config = dict(
    hidden_size=160,
    n_experts=128,
    experts_per_token=4,
    hidden_act='gelu',
    router_z_loss=0.001,
    init_std_router=0.00667,
    num_key_value_heads=2,
    norm_eps=1e-05,
    attn_scale=0.125,
    tie_word_embeddings=False,
    extras=['capped logits'],
    init='trunc',
    init_std_down=0.0084,
    decay_shape='linear',
    batch_tokens=131072,
)
Below are experts of layer 7 (counted from 0) of a mixture-of-experts language model. Rows are named router (the router's row for the expert) and show model dimensions 0-159. Each number is 128 + 32 x the weight over its row's rms, rounded and kept within 0 to 255.
Before each expert's rows: "mostly gets" lists some tokens that are sent to it at least half of the time. This comes from a sample of Wikipedia text that the model never trained on.

# expert 5
mostly gets: "krain", "onom", "gress", "tar", "str", "aly"
router [ 96 159 133 133 114 139 134 127 118 133 200  97 111  99 197 124 116 126 148 119 124  96 120 126 105  81  48 106 176 183 113 138 104 108 181 162 158 222  85 130  82 138 137  96 136 147 165  84 131 145 142 177 143  93 124 161 191 152 101 183 126 133  92 147 108 127 148  77  65 126 135 153 155 126 118 115 172 151  72 202 105  64 127 112 161 123 146  95 145 110 131 156 146 185 114  86 109 123  88 120 176 135  96 138 118 120 143 126  80 113 104  98  91 120 126 190 155  79 118 137 118  53 180 175 110  73 114 104 119 124  92 101 135 200 160 118 110 141 134 121 185 144 140 119 140  89  93 133 149  95 116 158  93 141 118  67 108 150 158 134]

# expert 90
mostly gets: " r", " Mount", " North", " Sw", " Br", " Nor"
router [126 127 178 197 118  90 100 140  96 128 104  99 118 109 181 140  94  96  88 126 122  88  88 182 105 118  98 109 118 152 104 136  84 113 166 134 145 163 105 159  91 125  99 121 101 138 152 138  91 157 166 203 172 100 120 135 129 171 117 123 156 148 114 135  94 177 139 159  95 118 134 147 182 104 162  98 173 172 109 174  98  71  60 108 129 118 178 115  75  73 150 132 170 181  74  85  93  80  71 152 128  94 164 146  85 118 156  87 120  97 116  96 152 169 171 172 160 126 153 140 161  93 146 161 194 102 101 103 108 180 101 102  95 143 161 149  66 162 104 116 151 122 160 161 168 138  93  94 134 124  82 165 104 140 152  93  77 119 145 144]

# expert 86
mostly gets: "ri", "uke", " Val", "iga"
router [ 48 141 143 165 125  90 104 164 126 163 169 121 173  86 145 125 132 120 127  83 109  95 104 163 125 109 102 145 131 167 151 168 119 116 104 166 150 146 112 124 114 126  98 129  86 141 135 146  97 120 128 174 125 106  97 162 145 175 158 142 149 170  95 100 131 203 169 106  74 105 142 132 149 152 163  72 153 151  49 165 105  69 136  90 135  92 164  90 111  99 125 133 173 156 132  83 158 107 133  71 210 121 110 132 117 126 155 100 163  54 112 103 125 142 204 115 148  93 160 136 101 113 163 114 169 111  96  70 127 139 100  68  80 156 122 151  52 119 141 102 204  90 162 144 145  83  76  89 162 152  93 147 124 121 142 105 120 145 147 144]

# expert 95
mostly gets: "ple", "tern", "igin", "ital", "ament", "epend"
router [116 133 134 141 130 146 124 164 127 139 126  87 159  81 174 181  87  97 147 112 111 119 117 131 112  88  54 127 187 151 120 114  48 124 119 124 159 186 113 115  75 138 125 101 122 104 155  96  98 143 108 183 169  72  98 141 132 113  99 171 150 129  76 146  96 192 178  98  86 164 137 168 158 146 124 105 191 159 114 179 121  60 118  90 161 105 132  72 137 151 104 130 162 127  97  92 144  84 141 142 140 113 108  86 116 123 126 143 104 105  88  99 130 148 158 140 173  77 203 170 112 113 140 167 110 108 102  69 138 108 119 111 129 189 183 164 118 122 146 122 156 154 163 153 160  77 107 113 174  66 106 148 102 122 119  66 130 150 189 171]

# expert 51
mostly gets: " Af", " Kh", " Z", "iy", " Ry", " Y"
router [ 87 125 151 157 120 103 114 178  92 132 120  84 127 149 193  88  85  83  94  96 115 102 109 177  94 104  95  98 165 149  50 104 110  89 166 156 148 144 100 129 101 137 108 123  76  96 211 110 133 138 127 172 140 123 114 147 149 144 155 161 147 145 133 102 108 199 143  61  87 101 154 164 159 138 160  67 165 179  93 137  98 114  96 122 138 123 126 132  77  96 126 163 156 154 119 101 137 117  92 113 152 113 126 111 112 149 192  99 127  92 136 125 100 109 112 144 227 129 122 161 180  81 159 137 162 123 133  82  70 157 126 127  94 163 147 176  61 156 127 128 122 106 124 158 149 173 112 120 174 105  88 122  83 163 154  92  95  72 174 129]

# expert 53
mostly gets: "z", "raz", "ern", "Z", "V", "err"
router [ 89 173 164 151 103 120 104 166  98 125 188  64 138 113 159 123 130 104  81 115  66  94 120 154 126  79  50  91 145 141  76 160  95 118 142 142 144 170 118 136 116 135 112 137  83 117 148 102 120 139 161 157 150 129 112 136 120 146 126 152 155 174 104  91 113 157 145 123  94  90 158 179 161 174 178 123 135 145 136 156 117  97 135 137 205 159 177 102 106  50 118 129 129 173  95 114 138  99 106  93 179 112  63 130 113 139 164 158 148  78  85 121 125 158 167 184 121 108 138 193 141 101 131 117 103  85  98  73 102 139 114 109 128 148 138 144  30 106 117 104 175 130 137 173 157  81 102  93 146 141 116 164 117 127 198 116  83  81 174 159]

# expert 7
mostly gets: " Sup", " sup", " Mac", " Ser", " Soc", " human"
router [114 152 145 180 105  94  89 152  91 130 105 113 110 122 155 172 118  83 111  85  94  88 114 188  86 124 115 109 144 148 123 154 111 100 165 160 130 158 105 136  91 144  97 126 127 132 163  86  91 175 147 161 195  98 127 126 132 150 106 131 177 152 134 112  69 212 138 146 108 134 164 169 181 125 166  64 148 196  63 161  81  96  81 133 141 111 145 125  93  75  73 148 166 158  73 111  94  69  98 154 154 117 117 116 123 133 131  95 119  90 124 121  90 158 156 157 175 116 124 141 184 122 137 164 144 102 114  99  85 176  89  99  89 135 123 147  82 174 140 133 132 129 159 179 175 164 130  61 153 131  98 131 122 148 179  79  78 111 162 151]

# expert 125
mostly gets: "sk", "ić", "š", "í", "awa", "ov"
router [103 152 104 124 103 139 144 163  96 149 166  85 115 115 157  95  97 145 125 103  90 112 138 124 124 110  64  97 173 188  69 150  94  79 114 175 169 192  93 131 117 125  65  70  86 126 191 115 139 128 169 174 108 128 106 148 144 140 152 195 188 158  80 126 114 182 137 108  85 128 135 156 189 164 141  62 164 132  77 138 146  87 108 135 171  90 139 111 115 112 131 164 195 154  89  96 102 138 127  95 153 111 102 127 129 116 169 139 145  78 126 115 109 135 135 187 145 100 194 178 101  77 168 145 137 113  88 115 124 136 120  57 123 177 140 167  91 133 114 130 144 102 152 120 167 114  91  90 168 104  90 148  91 126 170 113 142 148 176 145]

# expert 83
mostly gets: ").", ".\n", ".", ".\"", "\".", ".)"
router [100 142 166 149 126 121  66 159 119 178 183 117 156 106 144 129  87 119 108  86 107 108  84 172 126 120  81  79 186 142  66 136 111 103 163 156 184 196 116 209  89 147  70 112 116 144 121 118 102 153 154 158 123 120 111 178 126 154 121 150 121 148 115  87  74 195 120 132 122  93 168 138 209 148 123 118 189 160 134 160 128  96 132  61 180 125 129  95 106  63 125 130 162 172 105  80 168 105  99 113 165  99  92  97 134 102 164 128 125  99 127 102 130 118 136 154 135 104 159 184 155 123 143 162 123  89  54 111 118 162  75 143  70 152 139 152  70 139 134 105 147 112 127 131 154  98 103 104 139 108  91 176  80 135 162 113 108 134 139 155]

# expert 22
mostly gets: "ought", "utes", "akes", " right", "urther", "ergy"
router [111 160 154 108  93  98 110 161  99 167 149  70 197  62 134 180 125 101  93  77 113 106 113 176 137 103 114  62 158 143  94 165 106 117 150 214 158 143 121 150 124 165 104 154  78 151 138  92  95 134 135 185 165  79 110 160 151 173  70 172 147 178  99 119 127 155 160  61 103  72 159 196 142 143 181 104 133 133  95 156  74  81 122  92 151  98 163 121 140 122 127 135 149 152  74  98 101  87 112 147 108 109 119 132  95  67 133  88 183  84 114 128 115 163 153 149 142 109 164 130 129 142 137 164 161 121 103  69 124 123  90 143  96 128 167 124 116 137 165 124 146 138 111 181 152  86  93 105 161  65 139 145 112 144 114 128  76 139 131 154]

# expert 93
mostly gets: "  ", " Candidate", "|", " Conserv", " -", "--"
router [ 75 128 132 147 138 106 159 151 124 146 128 125 158 114 133 147  99 154 123 109  53  66 115 151  87  56 124 134 142 141 125 184  82 117 181 192 139 125 115 166 115 154  95 124  88 115 170  69  95 135 132 168 170  94  89 152 128 144 116 137 162 169 140  68  74 184 154 110 133  80 183 135 164 133 135  75 159 198 123 168 128 135 136 112 156 121 150  95  94  96 139 147 144 170 133  73 118 154  83 123 168  82 102  83 115 107 145 151  70 106  91  77 115 132 177 157 163  99 142 179 125  73 164 156 137  93  88 143  93 169 136  91  85 138 137 151  79 138 120 130 154  87 149 147 151 126  95  97 163 104  78 160  48 161 149 112 112 125 134 154]

# expert 81
mostly gets: " −", " JPL", " —;", " ·", " —", " %"
router [116 158 174 178 138 127 138 181 128 129 119 116 155 124 139 181 105 132 117  91  48  83  58 160 109 102 129 106 162 140  95 141  81 107 130 156 171 162 131 165  80 182 120 120  82 154 135  95  93 133 143 175 172 144 101 151 165 201 142 121 170 174 122  93  70 216 160  84 125  87 155 133 172 121 143  36 186 138  67 163 121 118 154 101 158 122 159 107  80  76 147 117 132 148 108 132 121 125 124  93 133  90 107 119 102 121 141 112 108 108 111 103 110 125 148 150 145  91 131 142 107  75 118 148 170  95  74 110 120 190  66 113 111 176 136 115  87 143 159 122 166 150 136 149 174 119  88 123 149 100  99 175  83 134 137 112 103 102 159 144]

# expert 24
mostly gets: "SP", "ST", "OR", "RA", " DF", " JPL"
router [ 91 154 164 182 158  73 107 172 159 151 141  86 138 143 162 139 148 136  93 115  59 108 121 179  99  75  84 105 135 151  78 128 109 108 140 162 175 131 131 126  88 122  54 145  89 150 161 132 133 129 162 132 126  65  90 132 167 161 136 140 142 182  83 112  82 188 157 104 119  98 178 143 208 136 147 115 192 142 142 127  94 133  87  97 168 120 157 118  92  94 154 155 145 120 146  81 162 137  79 120 151  76  92 123 134 135 148 129 121 131  74 116  92 128 179 160 138  76 137 162 142  97 136 146 134  60 105  91  52 163 124 107 105 182 134 111  54 150 144 121 120 103 179 134 160 140  77 125 115 113 109 155  90 127 160 143 115 104 190 121]

# expert 48
mostly gets: ".\n\n", "==", " \"", "===", " |\n\n", "===="
router [ 95 138 150 161 131 114 117 154 142 198 126 105 158 116 157 169 109 118 105 103  92 104  87 141 114  85 103  96 113 153  87 142 102 122 164 143 146 159 117 150 121 142  95 104 140 172 119 127 107 189 151 159 148 112  88 168 172 166 152 174 175 159 104 117  84 159 171 128 127 100 174 186 180 117 135  97 149 162 138 137 107 127 106  69 150  84 144 102  73  96  72 135 140 142 131  42 102 105 101 139 146  73  89  81 104 105 193 148 113  72 145  58  95 144 160 136 171  94 154 158 133 134 182 143 138 124 106 127  68 175 127 115  70 135 163 137  75 186 162  87 171 122 129 166 148 161 101  78 116 121  89 158  68 135 116 108 115  78 149 133]

# expert 19
mostly gets: ".\n\n", "==\n", " |\n\n", "===\n", "==\n\n", " ==\n"
router [116 128 139 187 109 133  66 139 144 130  89 115 128 117 150 147 110 142 101 128  67 116 109 120  72 113 138 107 141 116  77 137 103 111 183 158 154 196 110 145 113 136  95 106 135 136 169 131 121 177 161 162 175 114 110 131 155 151 149 159 139 147 109 129  87 182 136 133  86  96 173 169 199 142 181 110 172 172 106 143  62 115 135 110 170  99 147  94 120  71 130 174 208 123 113  84 131  86  70 176 170  67  86  87 128 120 159 113 125 130  73 110 105 156 160 143 145  79 124 120 159 115 170 124 189 101  98  85 115 161 105 116 107 153 130 146  56 141 135 126 168 131 177 165 162 107 114  71 139 125  97 150  76 161 105 122  76  77 161 147]

# expert 96
mostly gets: " California", "00", " et"
router [ 95 138 166 182 147 115 138 143  97 150 151  98 149 104 147 153 136 116 114  93  65  49 148 138 106 108  89  95 151 138 104 157 105  98 134 154 141 150 153 154  44 159  85 135  80 182 123 131 143 134 152 143 113 130 107 156 169 156 122 157 189 145  84 123  52 217 137  96 129  91 145 134 156 119 156  94 172 207 114 160 120  91 129  86 155 112 135 123 125  62 121 147 140 145 125 117 170 118 128 129 145 118 116 129 130  74 129 147 138  91  60 104  90 117 152 142 162  64 167 200 128 111 131 142 147  88 107  89 108 193 108  91 123 156 140 113  75 167 180 104 129 105 149 152 193  94  90 107 120 117  97 152 119 139 204 116 111  89 145 143]

# expert 6
mostly gets: "′", "Personal", " Born", " Date", " %", " From"
router [104 171 155 153 111 108 107 121 139 209 105 110 194  84 125 134 142 120 100 160  94 126  76 175  95  88 115 133 132 114 114 133 107 116 144 120 146 105 104 189 138 173 120 120  94 190 143 106  50 115 114 157 183  87  69 143 173 170 104 146 184 181 130 146  50 153 154 114  65 114 148 124 126 164 134  95 172 158 139 137 126 150 112 103 143 140 171 105  91 126 129 169 155 160 127 136  96 146 107  86 152  83  40 114 103  80 172 119  78 125 103 100  96 123 121 201 136  74 109 163  95 139 146 187 122  84  94 122 106 163 105 122 101 146 137 186  81 137 130 106 150 119 188 158 134 138  91 147 161 129  91 143  85 170 127 141 136 126 162 144]

# expert 2
mostly gets: "-b", " z", " wind", " fl", " back", " Fl"
router [101 147 158 188  56 115 130 148 116 146 123 104 172 128 174 129  97  82 102 114 114 126  92 181 101 117 112 119 166 169 100 133  61 110 145 116 127 180  97 131 119 135 109 128 105 145 125 137 115 127 125 150 157  96  71 128 149 173 135 164 204 168 117  80 102 155 113 114 114 100 155 146 213 112 160  87 183 126  73 175  86  85 130 115 179 105 184  88 151  65 101 158 163 147  73  89  85  91  83 117 148 110 124  90 101 121 106  81 137 112 148  87 121 147 123 162 134  89 133 133 160 109 109 154 186  83 115 144 130 122  72 138 136 140 165 140 114 176 183  93 132 137 187 155 170 102 102 101 169 131  84 164 103 152 158  90 101 132 170 174]

# expert 108
mostly gets: " Website", ".", "ource", "otes", "°", " ."
router [ 88 149 141 116  77 140  84 137  93 186 154 100 180 125 125 166  80  97  95  90 103  89 111 203  99  78 119  68 153 161  84 195 111  87 164 159 174 155  90 179  98 171 119 116  87 114 107  86  70 166 116 144 149 126  93 187 151 178 105 171 151 179 135 111 104 178 151 109 125  73 172 147 178 134 150  97 165 154 135 123 135 123 111  54 185 120 147 122 106 102 117 123 110 125 121 135 143 115 143 118 155  72  75  95 143 114 127 130  81 108  63 118 101 153 153 160 136  93 143 165 132 136 107 153  95  89  81 123 124 166 117 121  71 161 150 149  88 167 156  84 131 112 139 161 157 105  98 157 131 100  84 159  78 155 131 134 129 132 134 169]

# expert 79
mostly gets: "08", "09", "06", "07", " century", "05"
router [107 135 133 150 127 104 135 146 122 160 149  99 125  79 183 166 118 151 115  79  88 101 109 150  89 106  75  74 162 145 127 141  96  94 141 148 163 132 126 137  65 137  89 106  78 176 148 139 128 156 164 172 126 100 108 131 175 174 120 166 164 183  89 112  58 176 166 106 100 119 170 113 194 114 139  86 165 204 142 144 123  80 136  81 154 109 144 103  95 100 122 123 151 154 140 103 162 142 122  79 168 106  91 104 110  91 145 127 127 115  60  93 111 140 140 147 149  59 145 177 118  98 145 167 125  69  80 111  93 169 119 116 133 158 142 129  85 171 134  86 130 135 176 156 164  98  71  72 131 134  91 157  92 126 165  78 103  88 137 185]

# expert 1
mostly gets: "6", "8", "5", "7", "4", "9"
router [ 91 116 176 162 119  71 103 148 139 156 116  84 152  94 151 156 104 128  76  86  74  89 144 153  86  76  99  62 143 163 100 130  82 105 141 178 182 131 106 147 105 141  64 112  67 167 143 116 110 133 160 168 147  92 115 153 179 165 111 175 165 171  85 146  59 166 146 113 100  60 140 135 188 125 144  76 167 143 115 125 109 127 131  88 176 135 169 104 150  84 154 137 163 138 147  81  94 149 104 112 165  72 123 150 140 102 138 112 132 105  63 111 134 129 136 142 143  53 144 181 170 118 126 141 137  92 107 108  94 175 111 106 157 153 128 149  74 142 143 110 149 148 155 145 166 118  66  83 157 128  98 155 102 112 168  94 107  95 155 144]

# expert 89
mostly gets: " r", " d", " th", " sl", " cl", " Stev"
router [ 84 173 181 173 124 136 107 156 113 144 116 111 118 116 192 137 119 136 102  90  83 103  54 165 119 141 129 116 117 131  96 139 110  96 177 151 149 174 120 141 118 122 130  85 112 134 143 113  82 143 192 156 186 114 101 144 118 167 134 139 173 132  95  60  76 142 139 130  83  92 133 186 193 154 139  49 181 152  82 156  86 109 105 112 176 104 180  92  72  89 109 144 155 197 113  94 150 103  64 155 162 118 133 115  95 133 138  99 123 111 115 126 102 139 157 167 172  99 110 135 150  96 165 124 163  90  92  90 108 150 102 114 119 142 153 143  83 181 139 107 167  92 138 179 162 185  93 109 134 103  91 135 119 160 178  94  99 129 139 179]

# expert 120
mostly gets: "st", "ord", "nd", "irst", "rd", "day"
router [109 149 168 150 105 120 127 185 120 126 208  88 154 108 144 131  86  71 120 129  91 111 139 156 135 104 114  69 196 141 151 179  90 138 121 143 145 148 101 140 126 148 152 126  55 133 184  81 126 119 141 131 173 113 100 137 174 150 109 176 243 146  94 105  98 152 162  76  89 140 129 144 145  96 139  96 162 171 104 189 103  89 111  50 162 139 134 139 126 110 101 134 127 159 112  84 123 138 134 131 148 149 119  98 113  86 103 100 113 121  67 139 122 179 129 179 154  98 132 147 170  90 125 184 137 121  97 105 138 112 122  92  91 155 152 126  81  99 129  97 140  89 177 131 138 145 125  83 147 108  70 155  96 167 162  82  61 130 167 168]

# expert 71
mostly gets: "w", "ew", "-w", "ld", "pp", "idd"
router [114 168 152 146 110 107 159 175  89 150 195  60 144 109 133  89 126 131 103 115 111  94 109 136 129 135 150  99 131 159  89 162  79 112 145 163 144 164  81 183 121 126 101  77 104 157 165  58 102 134 186 130 132  98 119 188 148 143 138 165 199 103 129 115 112 127 182  92  98 100 120 156 143 165 168  51 135 127  95 150 144  95 130  94 175 105 142 124 101  51 125 175 142 196 146 130 115  98 102  56 175 126  68 166 103 100 182 104 117 136  75 125 106 137 142 160 135  91 157 189 162  90 170 162 105 107 104 106 137 124 114  99 114 159 170 157  90 145 120  76 160 141 151 118 133 119 107  89 181 129  81 164  93 138 158 114  98 123 137 140]

# expert 126
mostly gets: " York", "orthern", "krain", "outhern", " States", "astern"
router [111 147 159 141 141 126 133 165 125 124 190 105 143 102 192 136  95 155 111 105 124  84 145 136 113  60 106 132 155 169  89 184  81 113 132 153 149 146 113 121  95 138 133  88 135 117 166  86 144 122 131 163 129  96 105 135 167 156 119 138 188 155  76 142 122 183 123 101  60 152 112 128 140 116 155  74 137 146  67 181 119  59  88 120 128  97 107  66 106  96  99 148 172 162  94 124 149  78  78 104 170 151 106 137 134  96 160 150 138 108  58 104  98 111 170 199 167  92 136 186 120  65 172 182 112 116 104  89 111 131 109  51 116 151 160 130  84 143 136 132 128 134 174 160 131 132  90  98 146 100 112 170 107 127 176  90 150 154 175 169]

# expert 76
mostly gets: "imately", "″N", "nder", " than", "′", " within"
router [101 154 132 142 103 106 128 154 120 178 174 133 170  93 155 158  95 104  77  67  76  79  95 177  63  89 141 117 112 150 121 179  73  98 173 166 146 108 141 149  75 158 125  98  90 148 136 113  98 115 110 127 142 125  98 150 132 151 102 124 177 147 134  89  57 177 173 115 101 112 151 134 173 140 154  91 178 197 101 165 152 104 137 116 117 106 148 126 104 116 134 147 122 160  81 125 103 119  72 103 151 110  66 115 130 115 147 130  81  93  82 100 109 140 192 167 178  89 126 154 106 116 151 162 122  64  89  84  74 200 111 101  88 132 134 144 113 190 185 106 144 137 177 141 149 145 129 116 143 125  99 192 143 136 147 111  68 130 131 148]

# expert 107
mostly gets: " its", "The", " her", "ual", " new", " their"
router [131 174 163 153 136  77  99 147 126 124 124 136 118 105 161 145 116  91 123  94 110  85  93 166 110  45  78  97 129 159 130 154 121 106  98 142 154 143  79 180  70 165 125 129  83 150 162  95 105 158 172 171 177  54 105 112 166 170 117 162 156 178  67 134  87 141 173 127 128 115 149 132 187 128 158 114 121 150 103 101 105  76 126  99 136 125 167  82  87 124 147 148 150 103  58 101 122  88 100 116 137  75 160 103  95 103 179 113 119  98  81 102  93 165 132 187 169  60 180 156 106 125 168 151 171  98  98 102 102 129  74 114  73 122 173 162 126 178 137 124 131 104 130 129 174 114 105 118 159 125 108 154 101 146 140  84  90  87 162 130]

# expert 105
mostly gets: " by", ");", "|", "),", " with", " from"
router [109 138 159 163 124 102 114 167 114 149 120 136 144 113 152 136 106 145 122 123 101  62  69 180  83  94  99  99 145 131 138 142 129 124 137 192 137 113 115 178  93 164  97 145 119 171 131  87 116 173 127 186 150 137  96 165 101 192 127 144 157 164 106 144  76 166 142 134  84 121 184 132 199 152 145 102 187 134 124 135 140 113 117  89 181 101 133 122  88  88 144 143 116 202  73  86 108 151 110 120 138  65  84  84 103 110 148 120  97  61 103 107  68 122 171 131 130  86 169 170  94 103 124 181 164  80  96 110  69 147  91  98 131 170 164 138  72 151 137  96 137 126 143 134 174 121 101  99 115 117  87 162  61 133 136  90 111 105 179 152]

# expert 28
mostly gets: " was", " is", " are", " has", " were", " been"
router [124 144 127 193 140 105 144 162 111 173 120 143 120 122 165 149 139 123 124  81  92  75  85 161  83 117  97  96 142 130 125 135 108  92 128 169 171 136 125 170  94 188 106 117 101 172 167  91 100 122 139 178 155 105  99 135 159 204 108 170 173 186 126  88 101 172 126 105 102 101 191 127 216 151 140  56 170 142  81 120 133 112 121  86 180 113 121 118  91  96 156 111 150 152  87  97 103 106  96 135 166 110 115 121 122 130 121 118 128 100 108 117 124 129 135 145 144  78 161 158 133 114 113 156 138  84  69 108  51 182  85  83 140 172 133 109  60 130 113 111 141 164 145 170 195 100  73 100 166 133 108 153  78 131 151 100 115  89 160 164]

# expert 101
mostly gets: " game", "ailway", " book", " film", " song", " line"
router [112 133 114 129  93 107  95 122 104 122 133  91 136  68 153 184 149 101 145  71  92 114 117 119 101  90  75  89 145 167 141 121  93 121 181 123 176 157 103 176  76 131  96 103 113 135 184 114 134 180 173 171 146  82 121 159 125 177  89 170 140 180 106 119 104 193 140  84 130 126 139 138 195 124 154 118 148 205 115 140  94  79 124  70 187  97 177 108 123 128 110 130 151 137  87  96 168  62 126 100 152 108 139 110 111  86 110 100  84 109 120 104 147 167 159 170 145  99 217 187 152  90 122 179 115 118 119 110 137 132 108 132  84 141 169 122 108 129 150  62 148 157 170 132 168 125 111  72 153  89 109 147 117 138 144  90  82 126 138 144]

# expert 67
mostly gets: "°N", " born", " March", " June", " February", " August"
router [ 74 148 158 133 124  70 115 143  87 171 130 115 173 119 155 176  88 136  79  62  74  61 126 175 111  90 115  80 170 208 109 139 119 100 119 121 183 173 106 158  75 119 120 124 124 139 181 157 137 130 165 156 119 122 116 155 156 158  73 135 154 149 142  98  69 171 144 151 107 112 166 145 189 126 125 112 181 165 145 166 139 107  96 107 135 133 138 110 113  78  87 121 140 158 125 111 153 142  71  99 153 113 110 104 102  96 126 132  66 129  95  56  56 128 161 146 140  93 163 175 141  41 152 157 164 122  80 127  73 208 104 100 120 141 118 153 111 151 113  90 139 117 168 124 153 122  97 112 142 121 113 143 118 142 165 116  98 109 138 151]

# expert 106
mostly gets: "RA", "BC", "TA", "SP", "OR", "NG"
router [ 73 156 184 196 120  75  96 183 135 146 180 102 131 140 174 153 135 107  76 118  97  82 114 175  91  86 104 116 113 133  66 146  87 114 141 139 164 190 104 151 118 136  56 127 110 120 150 140  94 129 151 148 141  99 109 138 159 152 131 140 130 181  81 126  97 172 154  83 102  88 179 152 195 176 163 114 160 140 155 153 115  99 117  80 196 128 134 101 103  96 126 136 138 137 130  75 141 112  75 105 177 106  83  89 121 125 141 157 165  81  75 123  79 122 179 145 134 107 149 164 159  97 147 125 128 103 120  75  65 173 114 121  94 160 142 115  70 173 108 125 141 120 190 151 159 117  82 109 150 121  91 157  94 143 151 110 128  84 154 140]

# expert 9
mostly gets: " Thomas", " Robert", " Jo", " David", " Peter", " Michael"
router [104 156 163 192 156  76 112 157 124 137 119 127 148  88 135 161 102 133 116 105  46 102  89 166 105 137 113  80 164 127  91 151 120  79 119 148 149 144 132 169  65 136 100 157 132 175 147 127 120 147 118 160 149 146  77 164 156 161 128 134 188 167 116 131  79 193 139 120  88  98 146 143 202 108 159  71 178 154  92 121  93 109 123  75 163 103 115 128  96  72 129 102 154 161  89 113 142 123 115 149 171  83 112 139 135 113 153  92 149  83 107 116 134 123 153 153 164  92 161 166 133 102 152 119 166  86  83 117  78 191  95 116 117 162 150 128  22 137 145 111 152 120 137 155 189 105  86  80 135 132  64 158  88 140 158 113 111  98 152 149]

# expert 75
mostly gets: " f", " km", "′", " ne", " a", "°W"
router [117 155 150 196 116 105 116 122  90 169 110 137 157  91 142 163 107 109 128  86 112 136  91 203 108 101 119 104 104 149 121 143  92  95 102 135 137 130 116 181 133 164 108  90  72 140 183  88  75 130 140 168 149 125  91 168 165 202 139 169 187 157  95  92  80 179 178 140 114 149 162 167 194 143 145  70 167 156  84 158  94  92 104  71 161 124 113 113 118  81 166 147 128 128  99 129 120 128  97 135 143  96 122  96 113 124 192  97 100 101  81 117 111 131 162 156 153  88 124 137  93  98 154 131 190  85 120 110  96 159  73 108  94 102 150 130  70 181 167  83 135 101 166 164 156 104  89 109 135 126 134 187 130 136 122 112  89 109 156 179]

# expert 118
mostly gets: " been", "ially", "ically", " are", "ely", " have"
router [113 184  99 192 122  89 123 152 131 181 170 143 125 100 164 158 114  95 120  64  88 108  82 162 130  90  72 114 144 171 101 170 115  96 132 199 176 123 111 151  86 159  89 121  99 160 164  74 106 164 169 192 158 110 119 175 144 169  78 158 174 163 117  74  77 129 140 125 125 102 185 129 170 147 120  84 125 136  79 129 132 109 106 104 145 118 170 127 107 133 121 156 134 123 109 110  95  81 110 118 154 116 128  65  79  86 177  92 116  84  97  97 138 127 142 144 141 115 152 153 132 102 139 156 139 103 103 112  79 167  69  92 115 122 192 133 128 141 151 134 121 141 175 132 193 149 116  88 162 118  90 175 115 145 180 101  94  65 171 114]

# expert 113
mostly gets: " MPC", "″W", " p"
router [ 89 141 136 153 125  97 124 151  86 133 105 121 144 105 139 148 115 116  81 132  56  79 100 174  87  96 120  98 146 147 102 141  99 106 160 192 132 129 143 124  81 136  84 108  89 164 142 128  94 140 139 148 117  82 116 110 147 183 154 153 151 167 147  87  95 162 151 148 104 124 170 159 221 131 143  90 156 186 118 152 116 109  96 111 141  88 174  89 102  85 163 158 147 173 118 109 164 108 133 122 153 113 135  95 120 115 140  63 101 104 121 110  86 125 198 158 164  72 111 169 135  88 134 164 166  81  79  98  96 173 119 125  86 190 117 123  47 186 152 113 161 118 170 156 159 122 106 101 145  65  94 167  93 161 163  82 111 103 131 162]

# expert 85
mostly gets: "ersonal", "aint", "ought", "urch", "ou", "ann"
router [ 90 183 154 106  75 132 128 166 132 141 137  64 173  58 139 106 144 130  93  81  98 112 130 136 136 105 132 109 140 167 107 130 105  99 139 187 185 141  72 156 120 144 104 105 134 154 121  75 104 113 142 184 120 116 146 150 166 161 149 105 178 142 144  86 128 143 157  75  79 109 147 175 156 136 124  95 142 195  87 119 132  87 173  89 140  94 178  90 124  94 101 146 155 164  55  89 125  96 156 102 190 110 116 126  94 106 135 103 132  80 118 101 115 181 129 140 116  84 139 156 165 133 131 184 157  78 107  58 137 125 114 107  99 131 144 162 106 120 134  77 199 123 156 125 146  86 126  86 156 118 112 189 133 180 192 110  93 120 156 180]

# expert 0
mostly gets: "reen", "ape", "ollow", "reet", "atter", "anted"
router [121 157 166 118  67 120  91 172 118 123 130  84 196  52 161 141 115 108 129  73  99  88 117 156  88 103 103 121 162 135 152 163 126  87 117 185 150 144 101 161  96 156 127 170  85 128 132 114 117 145 147 190  98  74 123 144 161 152 119 173 160 160  80 115 128 159 116  93 134  76 109 153 133 114 148 127 170 195  95 161 104 101 130  74 139 108 175  55 124 125 102 153 124 167 102  61 138  91 100 154 149 104 100  92 113 107 106  95 149  74  92 111 110 190 144 164 146 134 218 160 120 138 108 143 137 109 137  54 131 152  83 125 102 126 145 162  87 131 161 110 154 144 176 142 135  76 103 102 155 102  99 186 132 193 148 113 138  97 142 138]

# expert 54
mostly gets: "apan", "iddle", "orth", "arl", "ith", "atin"
router [123 167 113 126  92 101 149 162  83 174 180  97 161 105 179 129 116 152 110 114 100  80  86 161 150  84 127  99  86 159  85 179 122  68 114 154 187 159  76 184 132 146 109 134  99 156 135 126 126 139 132 166 104 117 102 158 173 160 154 109 158 161  96 127 126 169 144  82  73  99 171 160 115 149 177  46 146 134  68 142  96  84 126  76 135 123 177  95 114 119 100 122 145 188 113 109 126 118 132  99 177 123 128 151  94  92 133 110 161 102  75  93 109 163 172 159 140 114 154 178 135 111 133 137 165 110 121  63 136 128 134  92  92 141 165 187  65 116 138 109 164  98 163 138 130 147  98 105 199  99  71 161 113 166 130 102 114  93 132 181]